config.yaml
normalize_top_k: false
vocab_size: 16384
tie_word_embeddings: true
optimizer: "muon"
learning_rate: 0.00961
Below are experts of layer 3 (counted from 0) of a mixture-of-experts language model. Rows are named up (a neuron's input weights, with its number) and show model dimensions 320-383. Each number is 128 + 24 x the weight over its row's rms, rounded and kept within 0 to 255. Numbers have three digits each.
Before each expert's rows: "gets" lists some tokens that make up at least twice as much of what it gets as of all text. This comes from a sample of Wikipedia text that the model never trained on. Tokens count by the router's weight.

# expert 5
gets: ", ", "the ", "and ", ": ", "by ", "with "
up0:117124155130129132149087118102176158176117093127157154108107124137085172127107062136123119162128086133121100141142109105106145112177135112153099127120116119152094125114123132133131128172122092
up1:114129121096128122147138130119151131104149142144131132141153104142085102104123160135102142122150171086131133157129131157116124131138109090110123093100093109164119132093171149091125116144156129
up2:120162129088101150163130114093163191147125129122134103114153165086117090098141141158124120130096151139158141140153137119124111161167163136174132108155161140100153149082100136165132146147162117
up3:132146111097175146112121078107093139135144125105088147148150130149124122130114142153105130109098105128121120095154135136164144119139149146140124138096104138137096128113092115120159112110141106
up4:111120113119138179162052140147086123085105121154184114120125142113142122080113120146088117120119147132142143142136116157146128140121157116113119141144124128110114143081118165146109086139141114
up5:115121127114141139169132152116138133149111127120134165096141129135102128118136146122118132140127150091117144120115120095134132128100142150107121109111134126088187118083141102146122131153122148
up6:086136102122148172125130107177121154102115118141160123107114093116099130127144113115131120131186156128098134134120131075106108109174138097111104127142145120114119109096107149131113126138085074
up7:089083100120143108131076153134147092094093148093135151101138098120145167135115105112110142122152113107112102170105146152131110138135107141124133110126104142164183124148109133177114092162083145
up8:100115128081147109125140142132127101109101114126100129142144142168125134096167133105152150162133101090140127159109109124149167065137129104099126075185117142102122092112110122099103118101110141
up9:152157100124155161113118135098202125111186121117149123130127088082094135146138103088160146105120075137124095115147117107127125141130122104131144147126099151148119105128135147179120128099075133
up10:152123109110089112079127130134142104088126095143124107130133158125101129118133143173150127156124133120157174100107135102107169099182145149140136149166180106140114125124109091148095102111181141
up11:108137096156099100109149139132121148134172128145090133114138091151141123118155119098118129136142082151118150096137110134106111139095160088109118102120118144097137107133120121103130143138119129
up12:144189101083135132118099126135128122134108177127169094143107126104121118142084128086106141164138139176139108121134092194111122097102106122114073138090133143121143144117135109137119166120143135
up13:121139115179156185141101117158136164140136124147105139139138149112143159137175127135133117165126181121124195179113127139145105118200137107102130135103104150141137103172112165130107133142142143
up14:121117137117120144128128114120164140118091120101124129113138183131117146159113124151114121106134113118092119164116117090122146119120086126150122138154131079113128141128189172139139120116125103
up15:103098113132153176147152121126129131127095084086154185106142090113132076154097118125096125124128076104133127151125131129158114140110115097114147155126108109114099159129158129147114174089101153
up16:154131122138117120104105168122133137142154165108123118082111143122143133131117118108118143121174148185135147156142099101116150141135112096159152107186170096140136150069087124085103167122152122
up17:100121125106128117137140158134115154125160129177115164149107126099140139161121117111113150108142150132158108109148111095162168087129153139110150117102140122121081102090102133146152109108095101
up18:128156161129136103149127088114156139088137125137082123138111109143143134136127136082186120111159129155130154126140119137065126107153099138110125116112121118133119153111149101127139106143119122
up19:137144122127158137121115118141089105132096128173144154114157149110156124123092149086136113176177156128141187111117122115102107102116133104108133114111140109184100116151085115128126146194153113
up20:149130100144135134108155107155150157164122107115114133168132164097118116138102104101161118123138096099119159084126094153132146106133120118141136143148136134159151140067092140113147158129200120
up21:109096095124163110142108166094162175172139086120128110137111151118172105150140159144133105142128131147142109120167137152102095141132122131129147146158103140121110153121098168119095107106114154
up22:149138098174092128142151133117117105130093120207173076160085096125143112104171126150096149103124126115128122150118132108146133114145109117129078095132143118154137140124134109123115178132149120
up23:171090128089140099117096163098097123094162118103135115154145151103115124125139145122120085148113130104140156161116084112128113097134080093137111068142131163149129126125130112129140130149116121
up24:101125162140171150127145166122125148131071143098120128119138126135085174149131168161096110114117146081141107146177176130111136156140108137152150147128136135136162123184107112130123104148137122
up25:108128128108125091115112121113078104121117090139121157155144120089120092099153129113108126099118171134113155137118158155147148117131140152118182145115120135096143112112135131149152126101151111
up26:145102141119145160105141130138104127152146096114129081124156160119127139129119110168137112144104125105144101081079126172097144123141139137127099070062129156094136106153102211114132109127145104
up27:137149093118110131154149176127163141125182115110154092163127142126139099171126108126126144126093104093150133114088101171158128123128146106132146122120162122097129082145110138096146143149159132
up28:060112117161132136134137168114126143108137090120144136143089101124148128099068147145104131111153143135152102163132164138117150094093125169121137151117142090115128116099076165129104168155156111
up29:162119144164109120171131136155105130183108154132162144159122181150120130165232130185166138106129138104140153155114168095139088164128120124094108120138135144088115148101143114121136117090071150
up30:129143162122146126114139141112080119140104131089139107112103138125114091121155165126131115127163109131113117103139140141148117138131100133102093139108183120088108134127142117063108171135115082
up31:151130108109105159114166143147156166101124095148130137093115094146113141147088120178126119138118150153157148128135144094105125162124106144143095100128089149138124143151169127105130147151099149
up32:127115181105141123120126175158067098159132160143133137106143147129146121140116112088131096179113140144116126167149105143172097104136091139158120129125117150132138152164135113169124105121151117
up33:117150135131104145150149102150084148150115160173178130125131138121149099113171135116146123099108133111098065109073101165157078141145138132142103137163139110050130133119122172144105122123104144
up34:131127136075132093114123132112107122133133101116148134091128163168123111147145121181128099110138116123142159142129113162131110106108108142097093101149143149114115116098163107141092105129144107
up35:130129098138122169112112127095138122144098103151077137112116155169131165139121127135119131149159085158107086120153178086114143145102113115123092108153096107088074113146116145149146141136101130
up36:155118142124086125103158153102101144130140078134142126130109136158145148132128145139109135140163089132134104146140110093141142147127129151124078116140121117107178135089122115121120140105121122
up37:111161101139140146170123117112174106097156162163187137137137154129121137129110153145175090135139115096136096107130140132127078143115129130107142138099112099093118113149098114102138144170108118
up38:131157110132159152102144116140127184162127130160161122129146079136139173173118114130103099126129140108092149099125130164089110098141150135149116094123135163132133164091118097148163128124140123
up39:136121115148123143132090129098180136124147111156119139109122156128148117105090100149122126151154124105125147149096131121124122137113141143152140144153066211135132094119129109111145119141134129
up40:127074111131104116118156133124114153133153108148138121129145112144135133148165130167111133107122116168099120115181130102134143124140128166117120096109144087093127129132101124140164128134136135
up41:146077150118115151114114141144142101098155165156136142113111148164127125160143183132158111118208107138165153116090146169094155151147149088127137123099141155125115135101124143152154142176076195
up42:160113124163096129129065155126112129097179175096176133105102134173129085164119147131128154124123127147094153136146124105143113123128150143114159161130094118142148126134110111146180103149138114
up43:120110130139156104156122125096124127144102117088144104127125137142148131140109124114134092117110111112137105095153117123131168130131116077116151122081073177119160129137139113177088165143159205
up44:162111073073117135121117131119144090098135141121146146111089153171153139162116154108131097150157133166155114144121082121085116089114134111160134131130085127107096083142079182117078181117159139
up45:140089111128163119124070146110170162115092094109110121129116101162143115126110106106133157106168170144128123111161169133106154111139093120135094132143130111116091131160114132135132123129127119
up46:116097136128127150156129076127112153107124147152120130119148076117119133114155104127100148126145129149165075090116132112081109113126148112110114199154149090087131112088148131129138089146082092
up47:141149086129102114154157208128095136142092119104104094133138132102147115174163117129095152107154094081186125105152104116157103124137121125109107108137120139134137135119130116178149148131127157
up48:122104132140089130100119117098099148093131124123127109145122143072153156123100124109119098162119128113162129124089147106128142148149136119137160090128133129106113135128106163142103060124151111
up49:169127145075125166121110118107133142091099111127171138114144136111092129092118151167108121084123172096101148106081087130136067112123138133087123132112153157110098182120161104136170086104101109

# expert 6
gets: "\n\n", "- ", "==", "| ", "===", ". "
up0:146112108126123102146128124126172120121101115161147150064109088136111103170166112097153120132104097118163147143080090157128122127106113133098088170123133110097132182138117141081126161120130150
up1:105143096139180099110114175133124086105159125141154164112079102177139146119101107132133103148104092142172115133184107163137082145132105122133113142101131131149090193122112159150178109133147134
up2:166087142105154148101166126146128153151157121128066127113128145141125081126102128199131119096170152113136096099137152115104137155079113131128121107110109090135136142124149124088102106136115147
up3:109148197113141106132145131159168138152154149113173139129133125107154135142100125110161116089121129128119146128101104130134060146094126122113166125129119156130093078172128142128150136154157131
up4:096068135160113099117164119150152120182109102145088157132115162122093154125116142109140172136131107123142120135138133089083133150153095107119121136151132116154094096117145192147119136141135127
up5:118117119127128090127104117133108128135138147128152086142156152111110105149120075161175137122119124107138128102158162087122103132120144132137133146163132096091110114106149113112135121145104148
up6:155124135146145171127096135141149092142080143094097147126121107145108076122125138131141078112143152137143102127109113085108123178144160139127127116138137105141118116108149100115144097140109114
up7:135070102111126113142145147139152102141134084120143135100097118143127125175106105102100098125151127109132150155150160129136075143132077124117124080152148124120178131149108118076107142182146138
up8:127113103173109170121137109164126124129111140117165108128112123107118152162152120115136158159121085166114140127140123105098093120162134105102127145132145129101134124116152086128173131138110146
up9:133173100130156116110111141147123148125149131147139111111133135137109122126085096165154140125150141195156084150081147134098131155131115143115124133127138097129158169112111144134135121163096126
up10:126140180114128113174135098091114141138128095117151148165073119126099118139148080147137093096141126103149135127108129169123156177094138085133144098119165123092152098097110129107159136102120117
up11:140124133129098158118126112113139132167140097159147091071122121134132147097139124135133111112115148155148127146137081183154098114110095129097150038082157140137141106130138139170170152109172166
up12:133085133107090147068128149117149139114125089091132127091153143149134141136124085103145096129129143125128103121087117142153107147167058097125170168119101179130123131124075133110175122129134115
up13:088131153164156116110106119095129158120140132141147121148137131114165150105094101131119097111092143163160117156158095143112202092134115127130156127157116145179131139119162117126165109095141110
up14:101128100140145153120089153141125126111135117134132120132083127134095145132159155151165115152088167096147146111109137114125106140150126136112114122143055117100126115119131125094110119130126140
up15:109124118097133133159131136127137127101126103145151066140127140139153160099135141130050112112136102121130129151144109121129137172104131149159137103095096109161102095105095132150136133137121094
up16:120128102093137155120108129104091137154148097126152144109154170129140103134171163122124151107144118147147139120148140120123147121132121082096173100104122111089121133111135124156117125121130126
up17:162121138159135133129140158184135106126148167117139129096104156133157138079096132100093152131103179105147132132133144122162113166140128112132099183116091122116140132104113079128093145107122151
up18:129098124129138139098136131158140136145144147074132113163139168098165116138121097150088109132070110170162139152136104100157114146135125111123111137123140126142083116138114144111137109137102130
up19:122096106183155168134109133104163118094086124101157131067096138108157124116094142081128131138133153135092116110144113112110101103123175148113165107132077154083165146087123121128161144130138143
up20:104149124114133125069122125135128119156141142129172120118112101102122134099112128139152164160151151148123126103100134149153109095136128112133140140134178108107115176090112134126140104115173114
up21:119128131114099151104142118096141118164075134102161079128107135086155149129107096096164121133136073131104169110141134161170128183128177124123150186122112117130115138118172108103136109073106115
up22:139125122139204100138097165122152122147117140139109135144164137094170144139117153125138140099124166131121148098109152163134117161126149172136130131133159135116141140150130042085108172128150117
up23:111112137129125133145122082156119113104113117134154114091115137138099175111134119116112139154142120163167121147097129203124114122183131144155105127091179124090061137093120100139100100125125115
up24:125131135116125138130106148175075113100122064146176138131126134090104080120144161125075144109098140126145135173123143137125162147100127138106097132129095163140122127161113144126135154103130114
up25:111104175087152145084172130106149130121153139128145186102119110137133152115139133143127124134120127109165159138110159126132138135167136106104123156124091114173129148121097103130147097139113112
up26:169162147114128126133124150118108136141136125096101113149098122124095129158163107140150151095139125087093179115092112118130087088125099113104154137135129117160110102076170164148154148141088129
up27:123182129095144052156152084128117102116128140151096137088076150129090087124117121114154126131122139115157123140147084117130144087142079126130113132127138124133112129139128115135139092121111087
up28:141139162113127105131134119106175099100119128110156157134186157156088138133166128147113106121127150088120163119104112151139124162143087128108156109161129155093099130164100097140100104160112145
up29:158103150115127114095124090111144147157170121156149093092139115156109123149140123144094093113140124104126129132101113117116152131108140082125100123110103142117139111142133159097122102144109134
up30:110100114179107119109090100166158131096092102109109138108111111130126100168146135141106144107117106145130175097141131145105117112129131131114099135069170123106119152132148152116131133158146117
up31:139121173092130113098153122152088144130120142145188117112132146106109136146144113121151095124126137110122126134129130166123114134142128112153117119101110122116152091120082090129094096126134132
up32:109151148162138095117090145109128161141085172114131119118119121132087104126138168132164122137084112140126116145174124123117107153082127127104172159130123118114119111096118141136137120161100148
up33:124118117160092124135137148121137106117139127121112139125107117155161132090133136136143085089107128140150146121117122097146119154122133110096127119133087101141108115127105115170134122139149072
up34:136159088126143100149094144093111126125092165085126131163148179082163124121098148112133094114151143112134097115120152142137117126083101140138123103087150147148130106127083122098132129098147114
up35:141140161109107171132142137176157116105096095126149129090159157132118129104089132110165110124154114133142149138109132131160118130097135122136140136135141118127120134086132169154127124146114098
up36:131093139124120142158112180147097144135103149098106137123062131152117134125119127132122124078130133127142113104078142151087136106117132179137119136138140144120137128136142139159154135146140097
up37:137112084134133156083086174149121113136165125154156124174125105138121171094143104114128154157139137151102111121119126101138120135133121080114151149107145154094106141179137106137140105122138149
up38:091138125093134125144179146075129101142144133123099124131102089131131148127167104135105091121168122167147139144111117148140132113114106142108090153177074185126141129129150147069169132130168132
up39:155099125101099122148168103175114152162133146128139118101101130141103132174105147144119155151129127129064170162131110148147124113152094127093098128104107150139112163130121155103137145129124153
up40:149120172115143106080147138154122102141130134132115205134108142136135115122109113151138141112100132115084146117153098144176152106086096100107126143147107093152070107154146133138106104172138097
up41:101116121143150172124104134102126098108142142158108145085141125114126085149102123142164194140157172118157153119111155170120162118177131118104117121178067120145111121108143097147115166126103128
up42:135160147110125159159105144092167154137124126146089120110129144086147147140116096104133180099116102089148161133136143153126160128083141114095121121130117124147121172126112107118122131190108141
up43:062075135145136161170130122116089127116103107123137131121115139093153086073115153109137115144119114127108117139194156118112079103102088107123147140140100113140142131138155185115065118100130124
up44:099131153135132114117142155119104111191109114134165114103146125119178169145078113086106086116160129106153133116132148120160121107083154129095105113114150133134116137118170137193134112118130169
up45:151138121125155148153118099109082123163082137155136191118124182123112165102143149132186153132119131136126165142099168161130074156116138155131098104097115126111175105110113146125139126166127117
up46:133137113135129133143086153099082106152095117118120159114158081111099142162118141111099183093175134093128113138128122112133132099171118136113120103113105150106174092148135155150101077145116089
up47:120149132127157156138117122128141153155113151185162109115146124137149139086128129135146101125139112117133132145134124120125122120133078129100165137170159136129082118146125113173139115142147117
up48:078199101137090144141074156154161109146130089118130115129104172123098125139148095111106111147079101136167103119119157157135119129077134138086144154122154134143134155129150084131084076112140117
up49:111105182106149165092117121127124153128133119118110077124134133155149159115124079132140157145123127147098120149125099164134079107149120128159171132084109155139062121142134150093117138113116099

# expert 3
gets: ".", "was ", "to ", "is ", "had ", "were "
up0:101150096111164119111129142142146153135126149157154134125138144154145112137133092098073117100129140111168156131084149142093147139130137135123119085135155114111129129104165140147135134142123159
up1:144154193147111136136096126163134144126154104131082105139123153158123154161122116123152134127151166126119130136159121120163123150140110085113101151180128124115136111094099128088120116133146080
up2:130144145160148130121106101102093094101178113147134124109179119144146164158143139138154089158126142157136170156144123113169118090125137101122133085106142125137128159174151118099155063166102130
up3:140118096148105145124153118155095148104112073126127148152126140085134129165133142100150106110151146142125167118118163139135151104136107096080180169094116097134119083148165129101118059115139157
up4:140147126113158096061171114150128120126135120138135112129101132096094131096135100144091131144161141125106123164125090089123124130156100123111101163114135120116137106100158137126134136103174142
up5:169142118115148148125161154112124137123096143082149184143104131136155145172118131100120134116156107123090075091183160139097162145123128177140135119131142152139082138107121135146159132133112096
up6:146112175123126139172133115152134169122128115133178177091133083136104129114153128164160117131194130127092113131145101179092121134151105160086083167108146129099132148122110141132124139164115106
up7:122141119081122128127108093125136145121109151163138112127145121146102127181128095100082171161140130118132133133126102142170123126146156114141135158115099138147093088155127137094117106127118142
up8:102098153116151081175092169086139149151136129124165147115125140143107175132160111156131180154166147122121132100099164127142098115111159128136125124137134134144143128115135161114136146076086089
up9:134118107129128161109135117112103115119160121124129123115137143127111134094156113094085091128117177161121107122099139115141095093135161127150129127106125148137131132092118129148126171124170129
up10:105150148163130128109101141103139098116109142130116132125156138089134104138154126104135120154143036109182133144118074152132167145096139138142122117082137092151175116149116117144120144105103135
up11:133172173106142103176141139123104142138100147097148135179158129060157115157102173141086111190137119156108151149119125102163080141119155140103146119127123134124140095115152147142137149127139129
up12:159161110159153141110110167125129112080089131157143097145104098149107168128104160122165181163148115125110115123169110161132151125112157134101099090146126125150157169157135156120073154147124123
up13:170134159107202178122154117138125101108096122124127152145142127134130150114123085123160099144099130157143139140160153079133085120161159134145105142156105149130125098173097164141122151128122076
up14:131154103149147158094137107114164130118127128112127100127158111097122138133134132103123123102107072159112103162117120159138125092120106112166147122120135136168148140124134143122124106084166108
up15:148131127139112114152128127109129154127109121142126181126126172126150135127168091147163129185103115136120129122150082141118154144109121106136101127103155102115132133151148119132138126164165134
up16:134116122069138091110122150156116125112111155116154096163077091063161165148122100186110110125160119123097130115070110122144146131143096095071132141153125100161130140147106121149142140163116123
up17:103158100085142111145156124144110152146097102132173187115155124119142130103126069125151157132143122140108181195156091126114154089162114103169156118140130117097124083140130162114102129073094136
up18:149115097150130075123098151085132132121143177098136157114142130080087139107104108123158137124156130106109097077157133109152104114138123090119147173132134166120115097134183081144144215088140127
up19:170141111138151104120098148152132133123094096118108112123118114122122076108085112132124135156098086168117081114127142157158127124140163202132166147127130144116146098135152133167107132148100137
up20:087092098135100117152144120112159145187180140145140109110150118134100134182123122074086115115103179132129099103137141093155153149114139123184119162092114092177120125091175129079129136120085108
up21:130129120103134136134145111144106104122087109123142111177113143155105127110117170152162103122135170129107142148150168082143065097082132107157163104131115123119116128083161124103140097119123138
up22:142116143118092123094121137106140169142150145133107131116115134122099129059142130127129137127118116182128156165145139149121123170115102100112130126121130092131113173101091140078069111161130147
up23:151135168172110134147111167131080123136147130145122153155156161131109130138142172116093137103110114101126155146134159085140121148116135136123125144144128139113123121181074175146081091106093142
up24:129137100140118089114104104144105163137130080088141125128131144172132106143094124099135113135110140124155101121101104151119139101103143107138127103121156133157115120123106157098155159130147114
up25:124121110117196165146145085138106137073103122146129190111117135085096116131126101095149155155150137102121144150159116139141131123110121113131153139161118140123154201156116118107122102125097162
up26:141077149192121159165118096139155171100120163121169151122120121113155099137147128131102136099127134098087102107150156156139167158134129152106112141126123115129094129179106130132097108091126151
up27:165148103070172123142128150143120114111153101144082124136124093122113094146133151141129137138141123108104103143132110112130096123146118169140143146131126149161138142162115164101126140136147178
up28:110179127152119158142107114144149107127131121128132093137107145098142131145165132146083128131114176111180162156114134062090109128150147137130092121134141138094130133173134162154154138124125121
up29:167156129120123096123109166139128097157118083146181135145146069111138140129114140129180119107084125146104112104149149160133159110093113112099189151129163109093112129151077110134140122121140130
up30:124135069169129089100116119134127112087104117138119131181104136091117107124124088128139159118128115139120118155131095129107134122100142133120083091126121121122150133174109168119139106147134077
up31:117163132162104110135129125151137136113171144124185146116125096081107140082138131126148163124140088128119127116088131104126136152114134144141112207137128147107134149160133116143136144143123115
up32:101123123106153089068118135128106143117103171133175176124111137113095103142144119127112102141123135111129092120097126124121095140113133144144100104121176131157133121105135140131106151114159103
up33:126126119152154112109128146119117078128131162130145134114121163115106126138159104143109117152073142129085129140138097131085121091125147149128110150135116098105126130143140117086169127148134109
up34:181092138120127141115157119133145149137117146101109151102155131137098122145166156137137126126133169105134077122182151123122140154135131158119129134124156139141131122108112120131083106183129122
up35:148088087124122143124097109126088152153150159106147109126172120129120136140089105147150173189120113122088157147145113107110165129143120101123119121139134112118151172097082101115134130124147120
up36:127167095152098177138130115142161152163113139125080152121100105167156139096110136148130167146158116150137107148164097138096120136110106153115129128163122139105160146105173135121099134126103179
up37:115176129113147147095100140159108126120160144155103133121101131142127131127125087129144149123094103125141101106163093128112123140098067106109164147143113104163122092181143098105135137150129135
up38:128144154103146120146103121122136128114122165167128105125108029148129165140149132125104161122150118076149152123136154094121125142125195169125187149120140098124177141122151126153123120095153127
up39:117123128115158127123124177139174118165122151156128175172058137120116136156096148135127084101114134148093163176114103150154090169104089131098145130153170160131116133122122139116118121126083121
up40:182146126096168106141147121100098094161177168122151127134141166107114135113115141164133151107153101119127168117107110107130135128094139135124132142101101142108147176119126133114162165166125156
up41:143128135101110145149106154095129128138105137129103158125119156135120064135116119104127106118096109121162077131109144083130141152169135122158146154159111137107107118146099129125174128147116088
up42:155160134145116138133124122100123108092125106133147081116134137117092104098098161130131105124160115133120109122101117178164125121108120136141163128115147138117110095116142122086136136145138130
up43:138121144135121162098147118141101128133149099144122150129145116099132058119111101133120135111116121107122099156059140124145123135131128139175133171143067130130145126139105113094127144129156139
up44:124133154126135119161148094130099117100130066137136129103071107123145158127126115146095152130110107091132150137109158149159126128161122140147095150132126128147153125126115104089126143163129151
up45:136117116095131155158109139133114117132117110142142161111122058117135117139113145154145149118107153116117154159177128121117126134097083141137179114097157118110119107139121129161119111115122103
up46:156090102148124173129142112110129115143147140178090100097122092095151093114128178088083139144112121138126137103118116109152112171119137111118119119153117127103095094144085089131136143116092121
up47:155163117102085139171113123118143133134138103124208127131140177098118144120171122121103115148127130114171120173110127148144072111180110111106086156150094155173150124142124133105139094143057151
up48:169099175091119120107141146149162139138105157082156114149103110122103078131106131091114126159186144099122143095107162097120140113091112080139154092139152126119165100191146130097085110133133142
up49:091099131148119091140121155155099133120142147128078104149154105153133098144116102112148156080109153144140131156127154122143094119177172154094097122125133137090122148154110119085115110140090127

# expert 7
gets: "\n", "|", "201", "200", "202", "199"
up0:096097113133120085116155150171153086180108165099127108077140120136111132168159124118110158133138172175168135127096133128151133127134136131135102125155144090110120099127151116112107171095152119
up1:118114115145135124132184107147110136117112093133131140145100149161123156138165112137115125168138144153120114115139086143121103099135145105110127151137073123127073113077140106164159168109132115
up2:138137093136140220126117111129148200145126145133117110146136134153127127130111154099079157128083140144120116149140115111117083118176107185136136138113132145142118106116114079134144130129119140
up3:130155087110140121113118151111127134096117140112168144117114171055129114119122115092078087151118099127146120168119155133111116097105137119143094155128152144107163132135134111120109113152154128
up4:144106115114196155139142166120122096149142064121152140140107155137103174105152109129064151128082134061127117145121136119136100135157123118137160149112105142131155153117131129090116170102047184
up5:110114133168144190133170103096117139147119114142093132147106120125133101094109159125135133126117149123120137123183140148131122161149102160111115080146120142125154137152141137126131098162137114
up6:104136131107135145120106181159105139113128135108089090113110123099129116130134163150158137160159153115150139137134161142116161175115147113165137102157090090179128122169139175110133109132087138
up7:113094146164154128110123126151158114162101139161107088109134134136108092138139090127125149161121115131137164157134097099133154114129121120145153153118166096141134115111155165113114081134123156
up8:121118123141156122134106159182099098139123125089136116166145127115110118167128154120127093097148170110095138138092135157132119125131167131142087136142114129102156118139097125133131115124117138
up9:123125116107162157115116121151124128135166144096152155118168106144131121101103145138113116139132138147142147116152094128128173149132113118119119129126129154126134108130115176099161137163126167
up10:104144160116098157142139150183129148129130130139144109142125123087153111140117173127112126122128156174081159110119140147164126120128156137101137139134155136092150128140156126108162148093143114
up11:110132127110114128132132153120081103160137112102135128138128200160142140126112144149113149133146125107115159104083157132134127143092169118126078151136101129119107105122170140080139106090138165
up12:153136160098105125136103139105132123103092098104107163146105140162141119125180131117122089143095142149182143150113151148102129158092162163110134123084123133145161138166150136153145119130130118
up13:074130165156159139142142154101095091085123100089148122133132141093132108143140123148102128104142138102135144156106141154102104160122121134118098122092128117110079102112152112111154160112161117
up14:083118107116130119123129137130106107151111149093122129132143158140112122093132106141140149122187121166151137117099094155115163187131132171086192093112145120113158104141135130125117139106136114
up15:130095146165131160150118119148127132135085084086115094103103139114148127138162120124152125125159099141111165127077129139149109149107127120172106094110153144131102119104131097122159166112110173
up16:140158187160098105117126108126165163136107116114160164165150153131096170117165127093146178109112131133123129118135164114135136138129127121117147114147102138092106137180138100092075120128151124
up17:129127078171103116142137148137120110094148138139134122157148091069140147146147090133139130126126143109101164136097114155088111136085151075102148145119140133075131131135152140148118103156173175
up18:144114104092110111125134106082102125081089126142112117130147129131151185131115129106096122082159127135129136129122092114137124126125195093149127111114108150127130136141117186156090119184132120
up19:130087110207137101154115133147108169141127140090157114129106160097153114103114120126114173104141130106175158125153081144120162126126122150128134114129118160108112101100118112114102113131134160
up20:154104164108126121131101157147101125117109127164125117128144119130130140138174151122149149148117144138141114123100123093139139131135166127108160107122153154113152148143129128116099177091113143
up21:127124132090187163187177128128126128125086134123122141148076141155153117102145143121165135137121123129095115140101095137074143201140128098124139145120154121101114141111108117155106130124106141
up22:139119184095144119089095109143190083116124131138151089110113098133102108132143136105124169133156118137127155179183146140103100139115140114099130111127086107118129120163123153149136150143064115
up23:135117103122129190146117129131149110154087127135128152142157193146131107148137164158142137166145110113134099159137129163138166117094153145163126161132138131140090081105135055122127114107065124
up24:091143127116101144151124105120119106158175119132095090098103191114146201117112172126082147195135115146128124134147149135155107145089134132140121099129132135106125112140088106167121133110106139
up25:094100136164155133146111147133138137107156105118146133137130135117170140139114123096137079153125150139154153120108155115100121137082165110130149082122101091115118144131136097136087112128141106
up26:122086131161131148194129176122129134136103091149150136104132143134060083113151149134154141177149163102099127151136128143105130139168155147097080177125107121128141158126127151125076145109159130
up27:125111146170141105109136139083147137115118127170120162139127124123087112082186129131092129134162156137114166093132101142144095129162074114132126106119129154099091119148135149168126127100124122
up28:156141089113084117144152149100154128059158112145129134156092137139122155156112124161108113131121159129127117129112150131144128136135107112114073131123120125135123105099140092148070098071162103
up29:137149115119122126091131125097145073165136137118119169102143095173116095171152146111137132140104093137149139119116128154125165124145146133101113149168110138120148096148131146119130118072142130
up30:151184150170093104114127086112150134114128143126140103159124189165116118109108130097125095120115127155087128151110143111137123090107115100117109138134118127083135108117138131116148140141129145
up31:122144113130117101159134198102115115097134113137128158102099125126116134124093150121132157112131141131122128131126128128107097093104100143151153150085154085140161100111149106148122182142150080
up32:115130137096103148106106140153095174147116142162145163134129135156123123105125157172089088132146147127126106156134158106108150119145155159142111115166180108104162132131071136113167146111141085
up33:180131122135123167122107140168158121134129108149141126093109112111145136105121129107177109086119131123148079149122163140144111115148134135127158088151168140087114104099139138144149138114137128
up34:134124132107087133159179152119080095149122131090137101158135096122123098173120149116091099110133160130130119116112137129169140157153098107146090141134102165099119140136129175108082108132102114
up35:126146134148118136133137160103114115112125148113098120144156116058124093140078122151136140120113132108111075107141144142144159112100117142086123125121122093133129117110153110124088143151166134
up36:110120141126082124156118151114148134140094127141146140188148127155129112157159134125137186136104092113145153170141149137169113142113081127165156135135083137106124156130144091169128109117208068
up37:130033100131166140123129119125123117118112137118121143122123101108108133158113148136136129138090144157147112094087126172099135166154152075101132133098113133084167107136126077097131130141138144
up38:125154152130129126123148095138094113124113148141128125122115161150118135133105135107149149138141143122101114117101069135100105095123150168142181141113148110102121124084154114125099104129130131
up39:139159149109158123135120092147116143120149112179125120126120158107163068116149136160122131140156151133123082157091110126158173133124107122108142108157159149118096123151108136129124099150148099
up40:128170120140136135136129096112121095107078132130123130102050136138144113197133131108149142176164114129085132113137142120119156154130152111097128130130139141123133113131139123135121137114126162
up41:118114136116132124125138119133142137158146147111097179146161143156111100135144160146132157120095174124113115142109137109074135112095143160195119151146099088131085097116107117088151146172143123
up42:139125090157128143155126104160100168115166135108153103106082118135127126135116175150137116072071146079182113141104115127140152070128108101138122155044133148120078156131095139148108182141137095
up43:085115124147145116135121142148166130124203136105151153128103103086123100123143162078134145106118161133141133148106115150126142140168135111099104110116159150151109082136134123121155108157098113
up44:130140088129113168161126128139126155105109127101106150144097096163142135179154159149142083122168109137173124137106144131134111078157104113123115121129150114077113109095125145130167114110140123
up45:169157117114104126106170109123105121125108100128121120143111134148137156147077114088107116116161157145138134137119127118160127119060141121111171146133130094143138121129152113126107130107078111
up46:158121206094134154118104113117120143095151139112142105166135179119121140160085153100149146180110155148143143122195086115137112077156099108105131102146098131130072070083144148168092132110099139
up47:164108104122161159171136101139078126078122104137100106165130109125186126139107121145115139132113153140164133121098130154116156121095140116112135166125120142122123145119189138145107115123160170
up48:097140104129113156158098103175136088120141113168131124176070121128173109077148108092120138143124139162111081150113142096111154140107120136121136123164147131163129135129126148119138139128132129
up49:121098148127115127152131110112117097118144127142149146115171079125132131146142097126041128149098129080139177125164164133120116069125167125125133161106152157122136119174138131128136130118112116